{
  "d_expert": 176,
  "router_score": "sigmoid",
  "routed_scale": 1.0,
  "balance_bias": false,
  "router_bias": true,
  "init_std_router": 0.0223,
  "head_dim": 32,
  "norm": "rmsnorm",
  "norm_eps": 1e-05,
  "attn_scale": 0.177,
  "init_std_o": 0.0,
  "init_std_down": 0.0,
  "optimizer": "adamw",
  "lr_head": 0.00678,
  "batch_tokens": [32768, 65536, 98304]
}
Below are experts of layer 8 (counted from 0) of a mixture-of-experts language model. Rows are named router (the router's row for the expert), gate (a neuron's input weights, with its number), up (a neuron's input weights, with its number) and show model dimensions 0-223. Each number is 200 + 40 x the weight over its row's rms, rounded and kept within 0 to 999.
Before each expert's rows: a language model's description of what the expert responds to. This comes from a sample of Wikipedia text that the model never trained on.

# expert 20
It responds to: Single consonant pieces inside proper names in tables and text, such as d, t, r, p, plus a few placement verbs like placed, buried, moved.
router,193,224,246,225,143,141,229,197,205,241,229,192,190,135,218,170,117,237,165,204,218,212,202,192,204,166,195,242,167,125,163,176,228,222,191,238,200,261,213,246,170,192,91,219,150,173,203,181,208,270,255,218,168,177,198,196,239,198,142,168,176,215,138,208,159,189,196,247,292,183,269,133,232,304,203,230,166,222,188,208,192,193,236,281,159,202,253,146,194,171,243,189,196,183,252,275,208,169,244,163,158,212,122,248,263,267,192,203,159,192,254,229,201,193,148,254,203,216,172,267,204,230,260,232,244,243,160,205,195,306,229,175,185,162,150,273,277,282,146,283,229,247,215,134,242,149,223,224,179,222,203,155,149,211,154,193,155,176,185,149,239,189,176,222,136,192,192,136,212,227,168,163,235,251,220,226,217,183,225,246,222,202,217,213,238,221,157,243,200,209,193,184,166,257,260,179,228,216,244,215,233,140,260,164,204,173,153,195,186,236,181,147,182,157,183,194,184,220,219,154,255,300,147,280
gate15,236,223,205,228,170,240,189,245,139,239,153,268,198,204,259,172,180,165,181,247,204,245,227,251,289,176,221,182,255,208,198,264,226,156,230,202,149,87,251,264,262,227,152,247,212,237,177,226,215,255,173,193,212,213,156,217,159,207,137,245,196,177,251,202,224,221,156,215,262,224,186,196,254,161,236,231,171,233,239,204,198,241,210,177,206,103,209,190,214,223,160,156,190,216,255,235,184,198,279,205,199,207,203,162,188,226,267,144,212,183,203,179,137,199,265,179,159,245,273,249,196,274,229,265,183,223,234,196,239,182,189,197,236,184,157,216,176,199,254,248,280,186,126,245,264,167,130,234,251,243,218,187,197,176,274,203,226,164,137,204,277,188,186,176,178,168,221,191,196,280,116,245,210,164,283,238,172,233,130,185,180,215,151,115,181,211,241,262,178,119,173,229,175,180,195,211,214,175,229,256,166,188,195,212,156,210,241,183,212,265,302,154,168,262,171,160,240,232,135,177,216,209,243,191
up15,169,217,234,213,211,177,194,224,142,210,168,261,187,172,281,185,186,149,169,254,190,238,183,179,287,150,148,201,250,200,220,249,193,263,197,179,175,200,288,249,263,218,162,265,144,240,222,203,204,189,179,251,259,171,211,209,130,176,160,246,187,239,197,214,223,215,185,250,258,203,211,194,233,186,169,205,231,270,181,221,238,191,195,207,237,98,178,244,234,255,199,191,206,241,220,200,146,230,209,216,228,242,183,229,144,205,223,165,139,201,155,222,169,232,257,141,221,214,249,246,204,238,182,183,184,206,245,172,217,211,178,166,199,170,128,215,136,210,284,221,288,159,123,208,247,134,189,244,214,225,169,217,152,197,262,193,208,190,117,217,263,168,228,150,196,197,244,228,207,244,151,237,159,220,228,242,188,189,179,138,182,212,184,176,234,183,209,235,155,172,186,228,173,148,158,247,225,196,285,258,179,204,231,208,219,175,263,208,114,242,391,164,219,184,129,121,178,239,171,168,183,144,226,176
gate16,258,202,185,158,168,186,127,125,226,138,186,154,211,264,207,190,177,280,229,163,177,175,236,189,220,207,310,228,214,212,134,242,244,149,209,217,130,205,192,151,213,174,157,237,227,198,243,227,273,86,222,242,187,200,244,146,175,225,109,147,241,195,189,176,155,181,184,127,203,238,273,176,182,171,199,235,189,215,182,223,169,137,214,176,167,220,270,168,198,183,189,212,219,258,163,151,153,267,198,186,163,160,237,247,124,160,191,197,201,263,199,163,124,184,234,206,190,196,257,93,189,224,265,184,222,206,223,192,206,193,188,170,121,196,183,201,195,228,207,217,186,246,175,165,210,116,130,206,141,155,217,155,210,181,170,113,239,190,218,156,149,169,229,246,199,233,240,268,204,220,212,196,216,245,102,249,201,217,130,212,191,190,184,234,159,211,230,175,259,199,218,218,214,242,193,185,169,203,263,168,190,210,251,206,207,175,167,277,270,104,215,192,218,173,217,101,200,201,112,203,154,179,197,195
up16,130,177,236,229,249,175,271,254,130,240,238,250,179,127,207,223,253,128,224,204,198,174,141,198,192,186,97,185,169,191,249,176,167,200,232,164,270,197,214,220,185,174,240,139,183,215,155,142,137,247,208,173,281,174,215,229,198,158,253,268,209,181,193,240,206,233,221,303,196,205,117,252,226,189,195,181,258,180,199,151,205,242,184,220,217,176,173,219,186,181,225,174,167,189,194,264,195,168,192,196,219,273,163,195,224,225,231,209,154,163,185,243,247,187,162,237,206,122,176,296,228,155,103,189,194,199,169,261,250,231,257,193,269,247,225,172,242,180,204,138,185,162,241,232,177,245,249,223,214,216,204,215,218,242,237,272,195,233,181,184,240,202,165,127,236,215,165,186,177,203,216,224,156,147,304,203,168,145,272,208,201,187,204,161,186,216,177,230,185,213,155,190,225,178,211,169,272,143,177,212,193,214,150,202,213,240,241,79,133,268,229,205,168,228,234,276,137,174,274,155,243,242,204,174

# expert 33
It responds to: Dashes, colons and pipes that structure infobox lines, taxonomy lists and table cells; also including, include, bullet marks.
router,222,142,164,160,202,177,226,213,138,244,230,208,208,140,241,148,157,221,195,213,180,292,180,118,200,127,204,185,158,140,186,211,195,241,190,190,263,160,160,272,199,234,178,179,201,198,163,111,180,268,253,238,215,174,216,214,241,230,185,215,175,244,237,162,199,158,143,255,281,115,202,171,286,221,237,176,148,176,180,222,218,172,211,237,166,204,331,178,164,208,192,191,255,192,299,235,182,231,191,153,225,313,244,209,199,294,185,199,155,230,241,204,164,208,129,231,192,259,214,285,256,260,122,195,169,249,143,233,214,201,222,169,206,187,82,159,222,141,140,199,222,158,229,142,145,178,228,291,163,219,189,181,182,141,182,262,170,175,214,231,181,148,235,221,166,196,222,198,192,205,174,209,256,236,203,250,152,205,210,196,202,180,222,165,204,226,184,188,200,176,229,184,184,201,253,149,237,151,207,205,179,182,275,214,235,151,165,187,203,206,210,252,212,140,170,142,194,252,195,184,202,229,180,234
gate2,235,268,240,170,169,150,230,136,111,213,117,210,250,204,161,256,135,235,207,265,197,233,154,173,209,151,208,179,166,185,177,205,253,202,251,228,239,164,142,237,201,236,262,191,171,123,223,194,178,227,176,207,212,164,232,182,199,217,159,179,122,206,275,161,245,187,158,206,194,196,76,260,161,186,205,155,174,188,267,162,185,215,221,222,265,231,171,169,209,162,139,156,254,226,208,241,226,191,214,183,261,197,217,201,222,225,280,293,151,168,147,182,194,242,196,175,185,251,200,270,130,218,166,227,247,233,183,200,270,170,172,232,247,206,147,154,117,179,218,231,228,150,239,232,129,222,212,277,216,168,264,302,219,198,236,173,184,171,249,246,127,211,172,219,202,138,160,232,146,180,234,206,218,310,184,199,146,262,143,150,194,218,229,149,188,226,195,203,204,144,227,200,217,246,213,179,217,137,272,188,245,248,201,205,156,170,224,191,208,204,210,202,267,193,170,205,179,216,219,239,212,137,210,247
up2,128,127,170,198,275,197,98,284,194,182,208,203,177,262,213,154,266,155,198,134,167,167,173,226,165,233,215,232,274,177,234,181,131,252,123,157,184,249,273,180,145,143,178,164,250,212,178,239,177,159,215,189,186,233,173,188,230,190,231,241,246,202,145,223,125,195,209,172,199,207,309,169,253,253,201,267,259,232,175,196,223,191,143,168,145,149,180,201,159,245,221,227,161,176,175,212,199,137,234,201,153,245,209,161,277,174,174,125,255,259,210,183,202,170,173,168,227,175,166,166,270,158,214,188,129,134,240,208,115,216,225,176,166,231,282,209,251,227,234,134,236,238,180,149,235,156,205,159,173,159,129,142,219,221,168,232,225,241,200,210,307,161,188,174,183,214,263,179,185,225,209,204,187,127,216,201,239,184,201,190,213,214,217,230,254,163,154,171,227,267,208,192,230,156,183,253,169,281,121,240,171,161,187,177,212,222,192,212,170,211,174,169,182,211,243,216,159,178,198,194,175,261,205,169
gate3,226,199,236,207,179,226,159,228,276,213,203,252,132,162,235,235,231,95,210,170,277,185,241,185,195,264,276,210,175,217,209,166,192,209,160,208,202,111,196,250,231,195,222,219,247,164,175,204,190,217,152,178,211,192,168,179,113,128,217,175,225,258,250,199,210,203,201,177,169,168,202,207,221,171,176,164,179,203,214,243,211,240,271,199,158,223,204,201,202,140,140,206,199,185,219,136,309,179,169,276,240,204,273,147,250,228,166,192,183,107,184,174,185,148,146,189,164,233,191,141,187,212,191,178,266,204,178,221,190,174,154,240,225,155,172,220,130,213,82,178,90,159,146,214,209,168,183,145,245,163,154,149,249,267,254,255,218,190,176,220,210,175,161,243,162,150,282,189,235,183,201,194,205,206,248,166,252,224,234,200,263,118,194,207,176,213,167,151,175,133,231,167,117,226,188,179,221,159,200,153,170,248,228,150,175,234,131,280,183,207,198,194,246,227,181,216,157,213,123,181,225,194,276,199
up3,236,178,251,181,177,232,136,203,247,203,193,245,158,144,277,241,225,93,218,194,266,156,243,196,180,253,294,235,204,199,218,206,206,195,157,155,214,123,169,254,207,216,226,219,194,154,179,209,188,215,162,181,194,141,165,205,104,157,236,133,202,245,244,210,210,185,200,179,157,186,230,209,217,179,147,165,171,184,241,164,187,227,338,191,167,225,192,154,212,122,126,228,226,171,241,133,288,165,201,265,216,195,257,191,272,230,142,203,192,125,186,171,148,114,145,185,208,231,186,166,185,233,216,199,208,218,204,209,196,174,168,227,188,170,145,222,126,226,110,211,113,182,141,227,168,174,225,179,266,166,143,173,238,248,226,248,237,184,187,252,204,194,199,235,193,168,250,217,256,194,191,183,188,203,249,193,214,242,257,262,257,126,196,213,191,201,160,173,182,165,218,185,124,217,212,177,183,149,208,160,193,218,209,151,182,200,139,278,216,228,243,209,264,240,204,236,139,199,165,165,209,157,303,204

# expert 43
It responds to: Pipes between mid-row table cells and dashes in dated lists, as in sports results, launches and election tables.
router,210,162,189,207,202,218,227,123,154,326,248,145,139,177,243,218,145,204,136,202,237,193,159,166,167,178,219,250,136,214,192,211,214,261,177,217,227,187,195,217,232,224,114,188,169,192,220,171,262,201,217,227,156,85,187,256,248,177,205,193,193,206,168,175,205,197,179,262,270,186,333,88,210,221,261,221,194,123,171,210,163,173,241,246,186,161,267,240,212,228,223,257,222,210,201,236,200,267,206,209,282,206,221,256,199,291,203,223,177,165,229,199,197,251,176,189,190,171,176,267,241,242,206,172,179,228,249,200,199,244,264,127,167,200,172,220,238,177,148,200,161,267,191,124,129,212,272,173,170,229,204,237,201,173,182,208,177,190,266,191,266,161,210,169,231,223,168,144,229,211,201,186,249,233,177,192,203,211,171,221,190,241,188,244,214,213,180,176,269,213,223,153,157,244,249,225,228,141,228,250,157,169,282,202,203,256,175,194,203,230,202,232,126,140,190,144,195,253,243,215,239,219,124,246
gate4,170,208,122,177,146,143,146,243,167,169,190,123,182,195,184,194,197,211,177,219,93,203,216,224,189,136,243,184,219,209,173,184,281,213,206,190,182,155,182,117,215,265,188,187,155,209,161,135,201,201,205,154,264,192,158,168,207,221,202,187,191,165,162,183,131,244,165,213,155,206,149,245,196,195,89,220,272,233,268,267,201,167,202,161,198,169,188,146,198,174,208,186,258,246,222,205,186,217,195,141,177,213,262,209,101,204,174,217,218,235,283,246,223,162,213,303,226,264,207,189,182,173,197,243,216,196,162,250,227,151,248,131,215,166,320,190,238,196,135,239,196,179,167,252,167,199,215,214,207,209,192,276,150,170,193,218,195,192,195,208,233,234,148,144,180,212,249,159,166,177,215,200,182,227,208,257,221,250,215,182,178,169,233,162,189,220,189,196,238,174,123,196,133,218,179,239,133,216,239,246,202,240,284,258,285,242,105,235,261,213,200,198,189,192,183,160,229,203,143,291,143,260,185,227
up4,196,180,330,215,234,244,252,255,206,190,209,243,213,226,188,187,172,215,206,212,264,199,238,153,229,219,135,173,129,158,182,224,182,255,229,211,227,213,234,273,209,163,190,269,220,170,240,217,171,205,165,262,135,202,237,285,208,169,201,156,208,201,209,210,255,161,205,170,223,181,215,195,196,203,264,171,188,217,169,155,184,206,186,235,229,266,237,190,163,205,186,250,137,158,199,243,225,158,146,299,242,154,162,222,308,184,245,162,143,173,151,195,211,234,150,109,161,148,196,217,194,222,178,161,150,192,183,137,241,226,140,230,194,202,143,197,167,244,252,197,191,208,219,137,213,181,215,156,191,152,233,163,248,235,194,195,258,227,175,204,142,190,241,249,244,201,153,243,228,212,227,225,226,152,155,131,171,178,169,226,258,264,198,208,223,165,189,181,165,222,284,156,306,204,205,134,244,153,159,136,200,197,161,119,111,132,211,193,149,170,201,174,183,209,210,194,200,235,240,110,234,104,239,192
gate5,150,245,171,219,173,240,87,104,177,203,151,193,191,231,212,168,203,174,154,184,198,183,296,140,187,163,250,207,218,196,194,252,217,170,196,235,225,126,228,224,215,187,145,146,165,189,228,167,215,135,161,135,240,152,148,194,277,243,188,199,192,238,195,182,251,176,95,227,234,237,166,207,211,121,225,219,217,193,172,213,215,146,178,348,153,236,233,205,172,255,202,262,134,230,141,190,216,188,123,187,228,263,190,188,133,188,184,182,225,231,229,190,176,232,277,167,239,201,212,189,175,207,186,223,128,199,167,204,142,190,188,212,207,150,217,200,164,211,180,198,153,212,222,203,163,184,170,143,187,205,112,225,177,148,217,197,185,237,159,138,274,236,170,174,209,225,223,238,131,220,217,97,164,241,116,252,137,207,216,171,195,173,189,274,220,207,160,222,195,238,207,196,213,247,157,236,119,218,205,273,177,221,195,159,259,235,196,139,131,145,212,244,201,169,203,179,215,179,157,177,207,145,134,201
up5,252,233,233,243,237,142,266,298,215,173,256,186,235,169,195,219,198,227,272,237,220,213,146,224,221,232,145,156,150,227,199,185,202,234,164,163,186,253,156,173,189,225,240,235,238,153,164,222,188,250,225,274,199,240,240,180,135,198,187,224,214,197,192,187,158,235,257,139,142,188,190,236,202,237,212,143,215,226,260,232,182,250,209,91,263,150,179,161,210,164,212,130,248,138,273,198,194,210,293,231,191,113,223,192,258,210,230,188,171,178,143,160,237,176,140,227,189,176,153,175,184,228,242,191,304,177,222,177,221,187,210,159,181,178,177,175,224,224,198,221,243,210,147,157,252,202,240,234,251,151,319,180,215,207,144,192,200,190,210,225,162,156,227,209,253,196,179,153,238,190,215,301,213,143,275,201,292,175,165,228,197,215,229,123,195,160,215,156,186,197,211,247,202,192,263,159,280,165,206,166,198,216,218,226,145,175,197,249,254,244,184,156,217,175,178,191,173,245,234,232,147,251,300,173